Below are experts of layer 3 (counted from 0) of a mixture-of-experts language model. Rows are named gate (a neuron's input weights, with its number), up (a neuron's input weights, with its number), down (a neuron's output weights, with its number) and show model dimensions 192-255. Each number is 128 + 24 x the weight over its row's rms, rounded and kept within 0 to 255.
Before each expert's rows: "gets" lists some tokens that make up at least twice as much of what it gets as of all text; "comes before" lists some tokens at least twice as common just after its tokens as in all text. This comes from a sample of Wikipedia text that the model never trained on. Tokens count by the router's weight.

# expert 43
gets: " |", ")", "1)", "8)", "6)", "5)"
comes before: "\n", " |", " 0", " ", " —", " 1"
gate1 [181 162 180 103  86 130 128 152  98 113 146 126 141 109 105 116 109 130  81  99 104 127 102 125 141 118 113 140 141 106  81 130 138 109 149 112 140 147 130 147  97  64 149  85 136 124  89 151 153 113 154 145 160 135 167 129 135 106 137 140 143 109 112 108]
up1 [120 147 132 137  94 131 139 130 146  91  81 101 126 114 134 122 130 119 121 125 106 147 123 136 137 116 106 147 164 172 109 150 182 143 128  84 128  67 112 141  99 110 153 183 131 150 142 133 132  66 167 163  94 149 124 159 109 128 184 161 165  96 140  91]
down1 [124 120 170 128 102 140 117 108 108 139  92 128 113 141  74 127 168 129 140 125 121 121 157  99 117 109 128 123 136 123 143 124 150 134 125 121 144 126 124 111 103 106 126 137 153 158 138 135 104 153 116 130 151 139  94 140 100 113 136 135  89 126 141 145]
gate2 [119  88 116 103 138 131 148 141 158 126 144 112 127 156 122 158 163 125 128  95 132 127 107 124 135 112 116 137 136 148 157 107 102 130 108 147 161 147 143 107 131 124 158 145 120 150 142  87 143 103 164 116 148 119 125 138 108 142 126 134 114 118 151 101]
up2 [120 121 125 111 143 140 134 154 128 132 152 135 132 135 118 151 160  98 127 120 148 113 121 124 151 131 123 154 142  82 152 115 109 148 157 126 133 162 106 125 134 113 140 181 128 139 143  99 109 100 136 117 146 127 124 110  92 135 120 128 147 122 121 100]
down2 [147 123  95 150  88 155 183  89 177 133  78 111 147 147 164 141 142 157 124 121 110 142 142 128  95 134 103 127 116 125 149 131 120  72 117 102 147 149  99  93 144 101 136  91 142 130 133  90 153 117 113 143 135 129 154  89 165 143 164 129 119 165 112 157]
gate3 [126 115 135 153 151 133 101 120 141 128 132 131 152 142 143 109  87 146 107 105 116 161 137 126 132 108 147 182 104 136 132 155  94 147 134 148 137 160 108 125 147 195  93 125 120 100 169 126 170 125 130 154 152  69 138  89 124 165 157  95 151  97 140 120]
up3 [148 178 101  97 105 113 142 147 124  75 148 122  65 102 105  87 149 136 151 145 172  91  89 167 143 163 119 122 177 121 134 119 159 121 110  78 115  98 139 116 138  99 140 152 140 139 117 136 118 134 123 108 106 119  98 143 140 100 112 170 132 119 117  99]
down3 [102 128 118 107 158 133  91 141 106 119 131 131 128 150 119 138 117 128  75 130  87 165 119 131 136 142 134 151 124  97 128 108  91 110 132 143 151 162 159 102 100 173 105 154 129 133 178 155 136 117 151 138 144 125 140 153 147 112 119  95 114 114 107 122]
gate4 [177 134 133 138 112 142 113 105  96  70 133 111 145 162 114 125 136 114 137  99 126 165  68 128 119 136 128  84 143  72 171 121 126 122 116 127 115  98 138 148  68 132 147 154 118 119 103 141 147  93 108 122 131 154 146 131 134 125 165 146 168 102 117 121]
up4 [155 100 103 140 145 120 163 121 138  68 164  80 147 173 112 139 128  99 162 144 148 139  91 115 117 119 144  82 125  81 119 133 141 156  84 118 132 121  89 130  89 143 128 118 124 152 139 123 109 101 136 101 133 140 105 122 125  73 163  81 169 154 141 107]
down4 [ 56 113 170  91  64 149 114 126 129 139  82 137 122 152 141  92  93 140 173 100 171 136 149 130 149 151  75  93 143 105 112 152 161 152 119 127 149 142 132 156 114 143 162 108 144 101 174 106 158 126 147 156 123 108 147 131 135 102 132 171 130 108 110 188]
gate5 [108 189 121 125 130 148 152 107 160 121 104 152 125  97 166 132 147 162 135 114 114 128 151  87 138 112  98 155 173 125 115 105 149 127 129 138  90 124 133 110 163 143 160 156 117  94 143 114 130 118 132 143 177  97 118 140 183  92 144 147 129 160 146 165]
up5 [105 166 114 148 138 134 157 115 157 112 115 174 127 140 133 101 128 138 171  83 139 157 113  94 169 123 104 144 157  85 101 112 168 115 123 179 106 143 128  82 149 111 146 122 146 148 144 116 137 122 143 118 167 128 104 100 156 106 135 147 126 146 137 143]
down5 [ 92 122 122 127 183 109 191 130 130 129 126  96  90 126 161 147 143 134 127 177 151 117  80 128 111 108 107 100 114 138  92 145 104 157  82 121 145 124 155  86 113 127 134 163 130 117 113 127  91 119 123 130 120 128 126 110 102  92 125 124 133 153 197 112]
gate6 [130  81 139 150  76 101 162 122 111 105 121 151 126 113 102 135 121 131 129  95  90  83 141 129 131 163 142  99  93 111 163 109 135 118 137  98 113 133  94 119 126 149 147 111 125 151 138 129 123 148 127 154 154 142  85 175 136 116 121 152 118 149 160  73]
up6 [135  86 129 119 114  81 167 102 122 144 140 139  93 134 132 125  99 129 137 121  95  97 145 119 102 102 155 139  92 112 158  92 170  85 136  94  95 107 106 143 124 123 168 125 129 170 156 118 114 179  92 143 154 133 105 174 141 141 115 159 102 123 152  84]
down6 [124 141 114 113 119 110 119 121 132 112 106  97 131 155 144 100  95 171  93  81  85 106 105 126  92 104 109 164 133 136 133 115  99 124 124 165 117 132 102 142 120 112 123 111 150 164 127 139 103 177 140 109 136 100  95 113 136 164 171 160 115 136 144 130]
gate7 [147 143 127 116 143 106 137 104 141 103 149 162 135 171  70 137 111 123 144  83 161 206  94 135  81 151 142 132 133 132 119 111  87 178 149 115 143 118 160 118 100 122 143 139 133 144 134 110  89 137 161 122 138 101 165 167 101 111 166 148 152 106 126 135]
up7 [130  80 138 143 128 133 101 143 108 129 158 126  94 138 105 110 138 148 178 111 131 151 119 138  95  99 131 147 143 193 114 116  94 138 128 104 145 167 135 127 119 102 127 129 155 138 112 155  71 109 132  99 134 126 139 184 117 133 168 154 124 113 115 129]
down7 [166 120 152 138 126 115 143 157 171 110  86 150 118 125 132 121 100 144 122  88 125 124 101 124 154 123 135 111 107 129  79 140 100 101 126 107 118  92 108 154 101 129  99  98 137 107 144 133 119 110  89 120 164 110 157 124 115 143 169 138 134 185 134 121]
gate8 [129 160  92 156 124 141 119 154 174 141 156 112 108 119 163 119 136 159 141 131 129 122  93 144 103 148 173 137 114 113 119 121 108 109 112 161  83 128 110 149 132 129 146 184  60 133 107 139 135 125  97 137  87 146 156 142 118 114 161 128 115  99 168 129]
up8 [116  85  98 142 103  98 123 160 176 104 119 118  93 173 134  85  98 117 115 119 132 131 131 101 113 166 129 132 149  80 137 160 115 155 159 155 127 130 138 131 129 146 147 166  61 117  85 124 122 125 110 152 150 133 121 151 111 166 151 125  89  84 106  85]
down8 [109 125 121 110 129 124 156 165 151 112 123 136 107 119 138 153 126 196 173 132 116 128 146 112 104 106  94  97 130 137 119  95 117 126 118 140 135 109 106  78 144 126 168 157 170 138 124 122 112 145 144  68 107 115  94 180 149 127 169 147 126 156 108 158]
gate9 [137 133 119 160 116 141 126 145 158 184 120 135 106 134 136 102 163 117 149 120 141 106 160 108 121  99 130 164 152 113 151 147 152 135 124 176 156 126 142 118 122 102 151 133  98 152  95 105 160 144 127 123 111 104  94 109 117 124 138 111 139 127 143 167]
up9 [149 115 137 149 130 173 130 124 135 162 110 128 127 160 188 116 164 127 114 125 145 127 163 130 126  89 107 146 150 100 143 125 149 141 100 151 163  87 143 136 140  98 161 135  89  92  98 114 117 158 135 121 124 115 102 132 139 130  74 111 142 154 126 163]
down9 [109 121 132 148 107  96 147 144 116  81 112 127 120  96  99 163 129  77 137 147 110 158 119 111 131 105 149 112 120 137 151 124 157 132 150 171 138 146 124  84 139 111 125 177 134 112 153 135  60 153 163 111 131 169 159 103 158  92 123 161 132 165 120 121]
gate10 [141 113 189 108 124 159  97 100 121 135 160  68 124 124 126 131  89 117 123 165 131 112 110 135 170 133 146 114 116 113 134 100 125  83 169 137 164 125 137 113 119 124 118 136 164 143 122 102 127 102  88 103 152 119 101 165 117  83  94 141 114 113 148 163]
up10 [133 104  71 178 134 164 174 106 112 143 141 190 103 117 161 143 114 107 128 109 152 122 118 144 117  92  86 141 142 112 110 139 147 124 102 128 125  95 108 124 167 115 142  94 109 103 105 127 136 140 152 118 108  93 108 111  97 106 140 111 132 140 130  98]
down10 [115 108 152 130  86 107 100 130 163 123 141 119 128 115  97 101  94 146 127 156 144  91  87 141 153  82 144  80 138 102 144 122 133 127 183 187 105  91 174 187 150 147 134 117 167 159 101 122 157 121 131 108 112 133 116 129 153 139 127 104 100 117 140 106]
gate11 [140 148 183 106 127 158 123 139 161 150  85 165 150 130 119  97  71 115 154  87 141 116 118 103  97 115 142  96  92 144 134 107  93 140 159 125 132 108 143 160  89 143 105 105  71 135  81 171  95 116 138  90 133 120 142 113 149 109 133 128 122 122 143 145]
up11 [112 138 120 128 146 114 131 109 130 143 179 117 145 109 103 144 162 157 115 151  95 155 150 146 113 151 138 142 143  92 118 117 153 142 113 127 147 149  61 115 158 110 137 121 180 106 114 126 132 136 171 118 121 192 133 125 136 159 138 138 156 100 107 121]
down11 [132 126 173 128 121 103 125 158 121 180 103 112 148 145 138 139 129 115 115 124 115 125 161 101 148 140 171 117 117 149 114  88 116 107 151 162 140 129 105  94 108 160  99 104 146 161 174 178 127 157 161 130 153  97 130 128 100 145 137  89 139 162  80 105]

# expert 12
gets: " for", " to", " with", " For", " of", " on"
comes before: " the", " a", " his", " be", " example,", " its"
gate0 [126 129 142 109 105 132 133 142 133 169  86 138 144 125  96 146  94 149 131 160 113 119 149 140 106  81 117 161 102 169 161 114 102 122 106 111  96 131 144 155 124  57 139 125 125 141 148  77 114 117 126 137 110 130 144 118 151 146 149 132 160 127 141 121]
up0 [157 142 115 109 121 119 141 138 105 120 109  97 131 151 121 133 109 176 100 123  91  98 110 124  99 124 143 107 127  97  80 148 103 151 134 164 122 146 110 150 178 152 127 102 101 103 143 163 141 183 154  92 147 112  71 145 104 155 105 107 116 116 120 140]
down0 [136 101 168 149 101 148 120 125 153 106 126 109 109 146  84 139 120  95 143 125 106 125 113 162 141 120 136 147 120 142 134 158 133 108 141 144 102 126 152 127 135  54 163 120 101 136 102 106 133 144 142 103  53 106 128  95 108 144 120 122 151 146 164 111]
gate1 [128 173 102 139 122 132 140 123 111 116 120 146 171 132 150 117 112 167  69 111 131 153 121 115 166 140 148 104 134 147  91 104 132 124 100 156 117 115 104 144  88 134 119 134 153 176 144 110 113  87 158 102 151  76 108 126 119 125 141 139 135 141 132 173]
up1 [130 172 134 116 130 174 132 121 126 133 128 135 131 123 149 119 153 170  87 107  97 111  37  93 153 105 148 118 136 179 125  88 114 179  99 128 114 140 166 116  98 119 129  96 130 159 170  94 141  88 137 130 146 130  91 126 157 119 146 130 126  91 128 145]
down1 [114 120 155 128 148 121  89 113 108  98 149 121 106 163 146 136 164 111 124 140  93 154 113 100 138  96  99 144 125 151 132  96 125 128 139 114  82  89 188 139 126 157  90 116 121 149 151 128 129  78 124 119 126 120 146 162 116 134 124 160 123 109 137 144]
gate2 [125 165 139 123 150 131 152 103  94 101 149 113 172 122  83 116 122 160 132 128 173 101 125 125 145 146 114 100 126  96 130 107 126 111 147  88 104 130 126 103 146 159 142 127 118 149 143 143  71 117 142 114 149 112 135 147 149  79 143 132 155 132 164 123]
up2 [104 146 111 166 147 159 115 125 126  54 178 110 113 126 128 153 116 165 146 152 141 148 125 132 127 149  98 139 132 118 143 131 124 104 115 139 114 106 106 102 120 161 164 122 110 142 168 123 124 109 150 131 124 118 154 108 170 141 160 141 164 115 143 114]
down2 [146 170 144 143 124 138 159 144 152 121 133 132  49 132 117 151 167 120 111  99 125 152 130 170 114 129 127 139 111 142 110 111 129 115 135  96 122 126 166 122 151 172 136 144 123 150 130 128 141 137 148 115 130 131 118 136 105 114 126 124 148 123 123 165]
gate3 [149 160 128 131 113  83  94 133 116 105 110 128 104 138 159 101 146 109 128 123 139 104 139 143 162 158 121 153 126 160 142 124 138  77 109 129  97 118 104  99 112 128 124 142 142 110 150 139 152  75 120 167 164  93 127 121 124 146 109  96 103  68  88 116]
up3 [127 120 144 154  80  84 119 130 112 126 108  86 164 119 152 123 155  91 131 106 112 129 164 125 167 145 162  85 104 142 136  80 114  98 136 137  96 111  81  99 102 146  89 120 143 163 127 151 135 123  99 113 110 132 136 166 132 140 103 110  94  77  94 128]
down3 [162 127 153  93 179 126 116 120 131 143 119  97 113 101 126 142  79 141 140 123 110 136 148  90 106 138  81 121 122 135 154 135 122 107 177 141 127 149 159 110 156 133 104 103 116 102 115 132 125 126 123 122 102 148 134 135  88 140 118 149 113 114 166 140]
gate4 [ 71 139 130 114 101  81 117 109 154 113 164 129 143 117 113 116  87 137 126 133 122 107 172  78 128 142 141 155 122 136 109 146 138 105 129  97 170 141 140  69 155 122 153 130 124 109 120 156 149 117  66 168 113 124 104 160 121 156 162  82  97  96 104 103]
up4 [113 125 112 140 105  72 131  95 111 173 115 132 128  99 111 140 140 142 123 127 116 123 101  85 106 106  97 123 131 180  82  96 119 119 146 118 145 198 161 125 158  90 137 116 156 143 106 146 101 134  85 145 141 103  93 127 105 167 168 103  83  98 137  99]
down4 [172 112 121  96 109 106 121 109 149 111 162  91 127 166 106 103  49 126 115 129 103 140 130  88 150 178 144 132 116 127  91 133 101 116 140 107 105 116 138 177 108 136 122 134 138 138 120 123 135  88 147 139 126 162 173 115 114 147  91 164 142 165 135 103]
gate5 [125 174 118 134 144  96 123 120 133 151 117 125 120 125 108  93 153 126 156 103 119 124 167 142 138 158 111 141 139 151 132 106 139 111 133 146 117 107 118 115 160 169  69 161 142 122 120 100 132 110 133 137 163 120 161 112 101 152 125 136  79  93 132  94]
up5 [133 152 133 125 122  44 122 144 123 127 109 132 137 157 126 102 151 102 158 136 168 102 164 122 166 187 118 124 119 117 139  76 132 142 108 139 127  81 137 114 137 148 117 165 153 111 132 105 118 132 138 134 172 136 146 127 107 136 150 146 120  76 140  98]
down5 [151 121 146  91 106 124 112 123 124 144 139 121 133 104 134 198 120 126 122 125 100 174  93 132  82 123 138 113 122 127 140 187 133 119 125 169 144 127 112 124 131 113 111 137 163 142 120 145 129 124 164 141 115 138  87 153 127 118 144 129 138 116 123 162]
gate6 [174 116  77 161 115 111 111 109 146 137 132  94 108 106 110 153 119 101 124 150 136 123 140 142  66 118  83 113 150  86 163 135 154 111 119 162 110 129 186 116 117 111 136 140  96 118  97 145 139 150 127 147 140 111 129 143 134  83 140  48  85 108 120 153]
up6 [126 131  97  88 150 168 156 106 148 174 141 112 133 137 143 174 147 186  95 152  88 131 115  84 155 132 138 139 140 131 145 130  92 149 155  92 144  98  94 133 135 143 116  96 118 123  78  95 127 135 141 151 120 141 124 127 140 113 122 101 149 143 144 127]
down6 [155 136 145 143  97 116 133 125 151 121 117 117 155 158 136  97 137 162 144 137 111 125  92  68 119  95 105 117  92 122  90 129 137 101 161  99 150 166 104 114 150 172 134 178 116 146  91  91 136 143 146 129 138 172  91 107 142 140 133 149 129 136 114  87]
gate7 [140 114 112 143 102  94 125 130 142 129 185  98 133 119 105 153 178 113 147 105  99 109 130 111 102  96 151 123 173 151 130 140 140 131 164 106 129 134 105 131 140 157 101 121  78 124 131 200 105 109 139 106 113 142 105 106 173  95 151 111 123 103  75 160]
up7 [106 115 148 131 142 102 110 128 100 133 103 161 135 129 140 131 120  94 202 136 136 129 105 141 131 159  99 143  71 114  82 111 146 125 125 146 133  88 133 143  62  98 118 103 137 121  98 115 110 125 128 177 120  80 114 174  79 119  73 143 146 172 179 109]
down7 [197 132 152 152 128 159 125 139 117 111 162 138 144 126 146 138 134 171 107  78 152  97 140 123 151 105 121 138 144  85 146 124 140  84 103 146 146 109 106 147 126  81 123 118  93 138  61 162 142 124 100 150 133 128 145 113  75  82 164 120  77 168  92 150]
gate8 [136 121 103 104 123 102  99 127 140 152 130 112 162 102  98 105 118 126 152 148 105 114 100 121 137 163 100 126 125 181 145 117 100  95 121 122 114 135 115 110 144 148 131  98 109 137 123 132 146 146 137 137 126 153  88 120 153 132 120  72 143 138 105 169]
up8 [155  99 138 145  93 150 150 162 143 165 146 116 112 121  92 159 110 113 120 129 152 129 105 186 165 124 207 125 142 123 105 108 110 137 137 117 165 101 151 104 113 137 140 141 164 151 134 113 117 133 100 103  92 112 117 129 115 141 138 114 125 137 172 119]
down8 [130 102 133 124 158  89 106 155 156 114 117  64 117 147 161 110 164 138 137 113 129 129 148 154  93  81 143 159 141 112 137 154  93 144  91 151 115 136 178 120  93 118 140 115 132 136 130 130 128 129  95 168 111 165 168 139  86 143 121 155 119 153 162 122]
gate9 [ 98 128 110 129 146 128 105 104 139 123 132 118 109 149  98 144  75 112 148 118 109 134 114 162 198 130  90 150 120  96 148  93 175 112 139 128 140 124 105 113 108 128 138 127 157 134 163 147 136 108 143 135 142 154 127 151 166 146 154 114  99  84 125 108]
up9 [126 123 131 152 136 130 153 141 129 166 112 150 112 112 123 104 150 118 174 121 140 128 154 130 127 149 114  49 104 107 115 132 176 133 123 167 153 147 135 152 155 110  82 109 130 109 123 136 131 117  63 166 157 121 137 108 147 141 137 101 122 157 110 105]
down9 [115 123 132 109 139 125 110 110 126  82  99 127 147 139 148 106 155 114 106 113 145 143 114 145 130 128 138 158 126 129 136 127 112 128 163 125 143 134 113  98 123 101 151 116 104 124 118 101 199 130 175 125 118 147 107 146 166 102 112 150 147 117 190 103]
gate10 [100 125 135  89 128 126 152 157 150 110 172 124 123 149 153 108 106 179 127  73 125 116 126 137 102 124 178  87 159 114 133 148 132 161 126 124 149  69 139 128 146 114 146 114 132 116 133 165 128 139 146 140  91 132 137 136 195  81 103 132 129  63 123 117]
up10 [ 73 118 116 129 134 123 147 150 116 138 127 139 111 148 127 160 121 104  93 112 109 168 101 115 158 121 132  78 141 128 119 118 162 139 135 127 134 113 176 121 117  75 137 115  95 108 121 147 116 131 148 149  84  92 136 149 146 119  91 113 106 102 150 160]
down10 [ 87 159 113  97 133 141  81  97 110 123 124 100 145 151 111 125 110 108 150 138 145 171 137 110 149 127 127 147 134  84 124 100 128 136 152 150 123 110 139  79  83 125 152 158 149 123 138 144 134 141  84  93 106 154 138 118 117 159 112 153 138 138  89 145]

# expert 41
gets: " |", ";", " 1;", ");", " 2;", " 0;"
comes before: " ", " 0", " 1", " 2", " 3", " 4"
gate1 [143 121 109 156 103 116 118 127 164 105 122  81 117 107 124 139 156 138 100 104 150 123 136  85 167 150 112 163 169 153 144 149 104 128 111 128 130 132 114  99 120 103 148 148 143 141 188 104 125 104  67 142 118  98 142 113 188 110  62 121 118 135 111 152]
up1 [116 116 115 135 148 143 163  89 120 183 151 159  87 136  94 130 112 115 129 170 105 148  93 136 115 106 103  90 113 109 133 149 114 120 117 115 126  92 106 133 150 152 143 101  90  75 100 148 138 156 182 146 154 142 153 106  83 137 173 129 104 136 146 153]
down1 [ 87  82 102 131 153  82 144 139 139 120  63 123 139 125 146  97 127 158 120 144 131 102 145 155 134 150 107  94 129  79 149 178 128  95 117 136 184 147  96 155 129  96 110 103 121 169 127 121 137 124  90 142 125 138 165  88 109 172 158 114 167 145 126 104]
gate2 [164 167 109 161 146 148  84 123 114 138 185 137 116 128 130  74 125 105  94 163 123 104 137 162 166 113 135 133 164 129 112 127 108 155 125 123 124 152 146 146 112 106 149 164 137 101 153 134 183 122 115  97 140 102 164 127 122 166 154 155 121 136 144  83]
up2 [131 134 164 100  57 143 164 118 162 122 128 124 140 135 115 121 125 140 189 110 121 160 131  93  97 140 123 169 150 161 152 139 153 130  75 171 129 107  95 138 107 177 112 146 135 128 111 120 115 135 149 126 160 116 109 109 159 114 142 123 140 100 163 130]
down2 [ 96 100  91 148  89 113 100 165 164  95 166 139 156 111 114 162 103 100 131  88 140 147 127 166  98 122 150  70 131 128 129 124 160 118 143 129 120 128 158 130 101 113 120 127 150 115 156 131 128 106 160 157 138 162 105 131 115 131 134 132  89 139  76  92]
gate3 [142 146 135 149 104 186 102 103  91 131 139  88 147 125 127 105 128 170 115 145  58 118 138 136 124 129 139  99 121 124 120 139 115 115 104 107 126 163 119 121 128 129 166 135 126 103 156 180 166 124 139 125 142 180 153 117 108 110 161 145 137 149 100 176]
up3 [106 134 117 170 155  80 124 154 137 149 163 154 153 153 135  93 133 130 162  87 174  87 149  89 101  92 124 151  94 155 170 135 140 157 163 141 105  98 133 135 135 183  79 112 112 124 123  88  97 132 138 101 108 106  89 147 152 137 107 113 115 119 139 109]
down3 [100 108 178  74 121 133 120 120 125 130  91 148 115 100  87 152 126 129 104 104 199 159 138 167 130 123 159 142 131 112 105  70 142 110 172 118 111 101 126 145 151 128 155 134 179 147 151 149 151 170 170  87 153 132 118 123 125 122  94 134 135 113 124 122]
gate4 [117 127 135 153 137 120 101  99 109 136 128 149 115 160 128 106 115 107 162 153 123 139 153 145  89 146 115  78 115 107 115 114 110  92 117 110  88 110 124 114 101 109 113 171 131 157 117 122 123 144 138 135 196 177  94 166 179 125 119 113 107 144 127 127]
up4 [ 94 123  75 155 137 114 138 153 136 127 139 158 145 149 128 145  69 139 177 137 104 147 106 136 100 137 118 111 110 118 118 117  94 125 144 143 135 121 119 114 150 133 133 162 128 175 118 121 112 102 165  96 156 128 117 120 181 133 129 113 146 142  84 159]
down4 [115 146 133 110 139 144 130 110 135 127 143 141 134 118 181 177 143  93 179 104 118 162 169 115 138  89 159 152 196 155 158 117 141 111 124 111 135  80 143  99 122 138 123 113 128 105 150 126 146 119 146 103  77 157 149 107 119 114 134 148 108 141 132 121]
gate5 [ 86 141 127 143 140 171 151 116 105 110 132 153 133 149 136 129 140 104 165 148 118 162 136 118  81 153 160 107 110 138 120 123 132  99  89 118 153  99 144  98 135  96 193 143  88 106 154 165 128 130 142 126 109 157 134 128  92 112 137 169 110 134  99 114]
up5 [134  93  72 121 137 121 112  92 114 133 107 134 132 116 127 124 134 133 132 127 116 126 168 119 144 146  83 111 143 113 143 138 118 128 123 114 123 150  59 152 150 114 101 156 137 153 178  86 122 117  96 108 118  87 100 106 163 110 150 100 119 161 137 120]
down5 [163  92  98 109 171  98 153 127  91 103 172 120 127 144 114 153  93  81 128  85 155 142 104 122 127 141 147 138 140 113 106 125 149 128 112 138 153 113 127 127 163 115 128 120 172 129 170 100 150 128 152  86 132 157 129 139 132 141 107 126 133  97 113 118]
gate6 [100 151 148 122 112 145  90 152 116  94  93 130  87  95 105 126 154 128 143 117 156 142 159 138 123 163 164  88 103  90 116 110 140 158 145  64 157  87  69 115 134 102 124 101 132 117 105 124 121 115 101 133 132 109 105 120 158 134 151 116 127 143 136 143]
up6 [127 114 141 111 151 142 103 146 103 162 119  93 113  98 105 148 149  81 162 113  74 150 126 144 145  91 125 141 118 174 144 149 119 124 161  99 114 175 112 147 170 125  80 120 115 118 119 142 125 109 156 129 102  78 125 113 163 153 131 138 120 130 122 133]
down6 [124  83 133 125 141 101 145 148 148 135 102  80 180 130 111 121 147 100 152 110 105 126 100 141 112 120 145 167 124 113 120 142 138  77 115 128 108 183 161 177 109 155 123  97 101 100 128 144 146 145 107 117 153 137 106 109 132 129 153 127 129 168 139 107]
gate7 [170 132 119 147 139 129 104 114 132 123 171 138 152 144 107 137 117 171 147  99 145 146 150 163 101 144 147 105 139  92 124 119  92 123 144 123 113  88 100 117 121 103 120 124 129 111 125 110 124 134 156 101 132 112 107 128  96 138  90 129 155 111 122 166]
up7 [127 134  72 169 121 140 136 127 140  94  97 131 121 136 157 113 124  94 120  80 120 160 149 132 124 183 129 156  96 166 120 118 122 125  86 116 114 147 147 147 121 148 151 133 110 100 125 132 123 160 148 111 109  83 116 131 151 100 136 105 102 123 129 135]
down7 [122 157 134 140 177 123  80 113 136  99 106 157 127 107 125 124 147 161 163 116 115 159 126 124  96  90 111 147 144 136 188 106 114 136 107 127  92 147 183 115 101 117 114 140 124 177 172 111 116  94  91 131 119 154 119 128 139 118 102 179 112  89  91 147]
gate8 [136 152 110  80 150 116 154 190 108 181 114 154 129 133 119 159 170 133  78  81 131 121 132 126 159 177 135 141 119  78  87 135  98 145 159  94 164 117 156 127 118 133 128 139 113 138 139 146 132 105  99  75 111 143 144 104 178 111 138 122  85 129  81 144]
up8 [120 131 132 169 138 129  97  82 139 110 148 116 137 125 140 126  81 131 142 153 158  98 113 110 135 101 154 102 147 126 189 138 166 123 121 169 103  94 128 147 127 117 125 134 160 108 127 118 109 149 184 170 135 137 149 159 124 131 111 110 185 119 132 146]
down8 [102 133 103 100 153 159 121 124 132  98 121 167 156 142 148 138 114 146 122 126 119 106  54  92 116 113 164 113 121  81 114 111  74 158 142 162 138 161 162 177 157 135 102 125 141 114 137 101 107 143 104 123 153 121 126 130 122 120 162  81 115 111 155 145]
gate9 [145 138 119 144 143 114 171 123 145 135 132 198 136 109 130 165 129 151 144 102 112 165 116 123  96 129 121 114  98 169 166 114  95 119 101 124 143 144 135 138 124 153  83 151  84 152 127 142 139 129 122 113 121 123 173 145 165 170 147 166 125 116 103 107]
up9 [129 136 127 138 125 111 151 119 111 121 136 113 141 114 152  87 135 162 130 113 162 146 152 134 131 103 126 167 147 124 124 139 181 124 161 123 144 109 117 112 128 142 119  92 140 140  89 138 132 114 127 135 140 145  95 103  71 106 132 142 131 143 160 138]
down9 [131 132 134 173 132 141 133 160 172 118 147 162 150 126 159 164 144 122 121 119 126 181 131 124 113 151 156 116 146 158 161 130 129 131 147 151 159 121 109  99 112 134 141 138  94 141 107 119 149 126 137 139 132 132 164 124 107 123 114 124 137  58 117 101]
gate10 [ 98 118 117 108 129  98 103 121 115 121 110 104 135  97 157 127 109 119 111 132 143 105 147 120 129  95 119 101 131 129 127 126  97  94 132 119 172 131 164  90 142 144 129 101 121 110 106 139 174 138 136 121 138 129 137 130 134 105 138 116 130 104 138  69]
up10 [ 99 115 120 103 108 123 113 115  90  98  92 124 133 146 159 143 137 160  97 123 101  71 122 106 123 133 155 133 131  90 117 146 143 111 147  98  77 152 148 104 115 152 124  90  96 129 124 147 102 124 144 117 145 160 113 150 131 106 118 131 157 116  94 146]
down10 [ 48  99 132  99 108  94 112 116 131 144 112 122 116 150 129 116 108 131 104 130  66  71 128 167  94 130 156 144 144 106 136 163 107 137 178 143 137 167 133 111 115 128 103 121 109 144 130 145 133 147 145 131 157 133  91 144 146  77 119 124 113 100  62 133]
gate11 [117 125 120 125 119 157 159 120 128 103 128 125 123 102 159 102 165 119  97 153 105 120 168 157 165 120 113 111 124 139 126 113 123 124 107 143 123 111 126 159 148 129 145 142 117 105 138 114 144 103 121 186 118 160 158 158 152 110 145 132 175  96 167 154]
up11 [147 116 127 138 114 138 127 156 147 166 123 106 122 138  90 140 154 128 130 129  88 112 122 134  84 147 121 161 119 129 133 148  86 147 150 139 149 138 112 125 159 132  91 141 115 164 127 149 122 132 117  83 175  88  88 116 101 107 104  88 131 137 118 102]
down11 [176 113 137 133  94 121 168  93 136 136 128  92 110 143 129 130 148 116  75 150 119 149 166 129 103 159 132 111 126  90 115 119 127 112 165 145 149 106  81 186 120 118 106  98 164  92 127 130 129 162 154 112 127 180 104 121  96 153 127  88 121 146 128 144]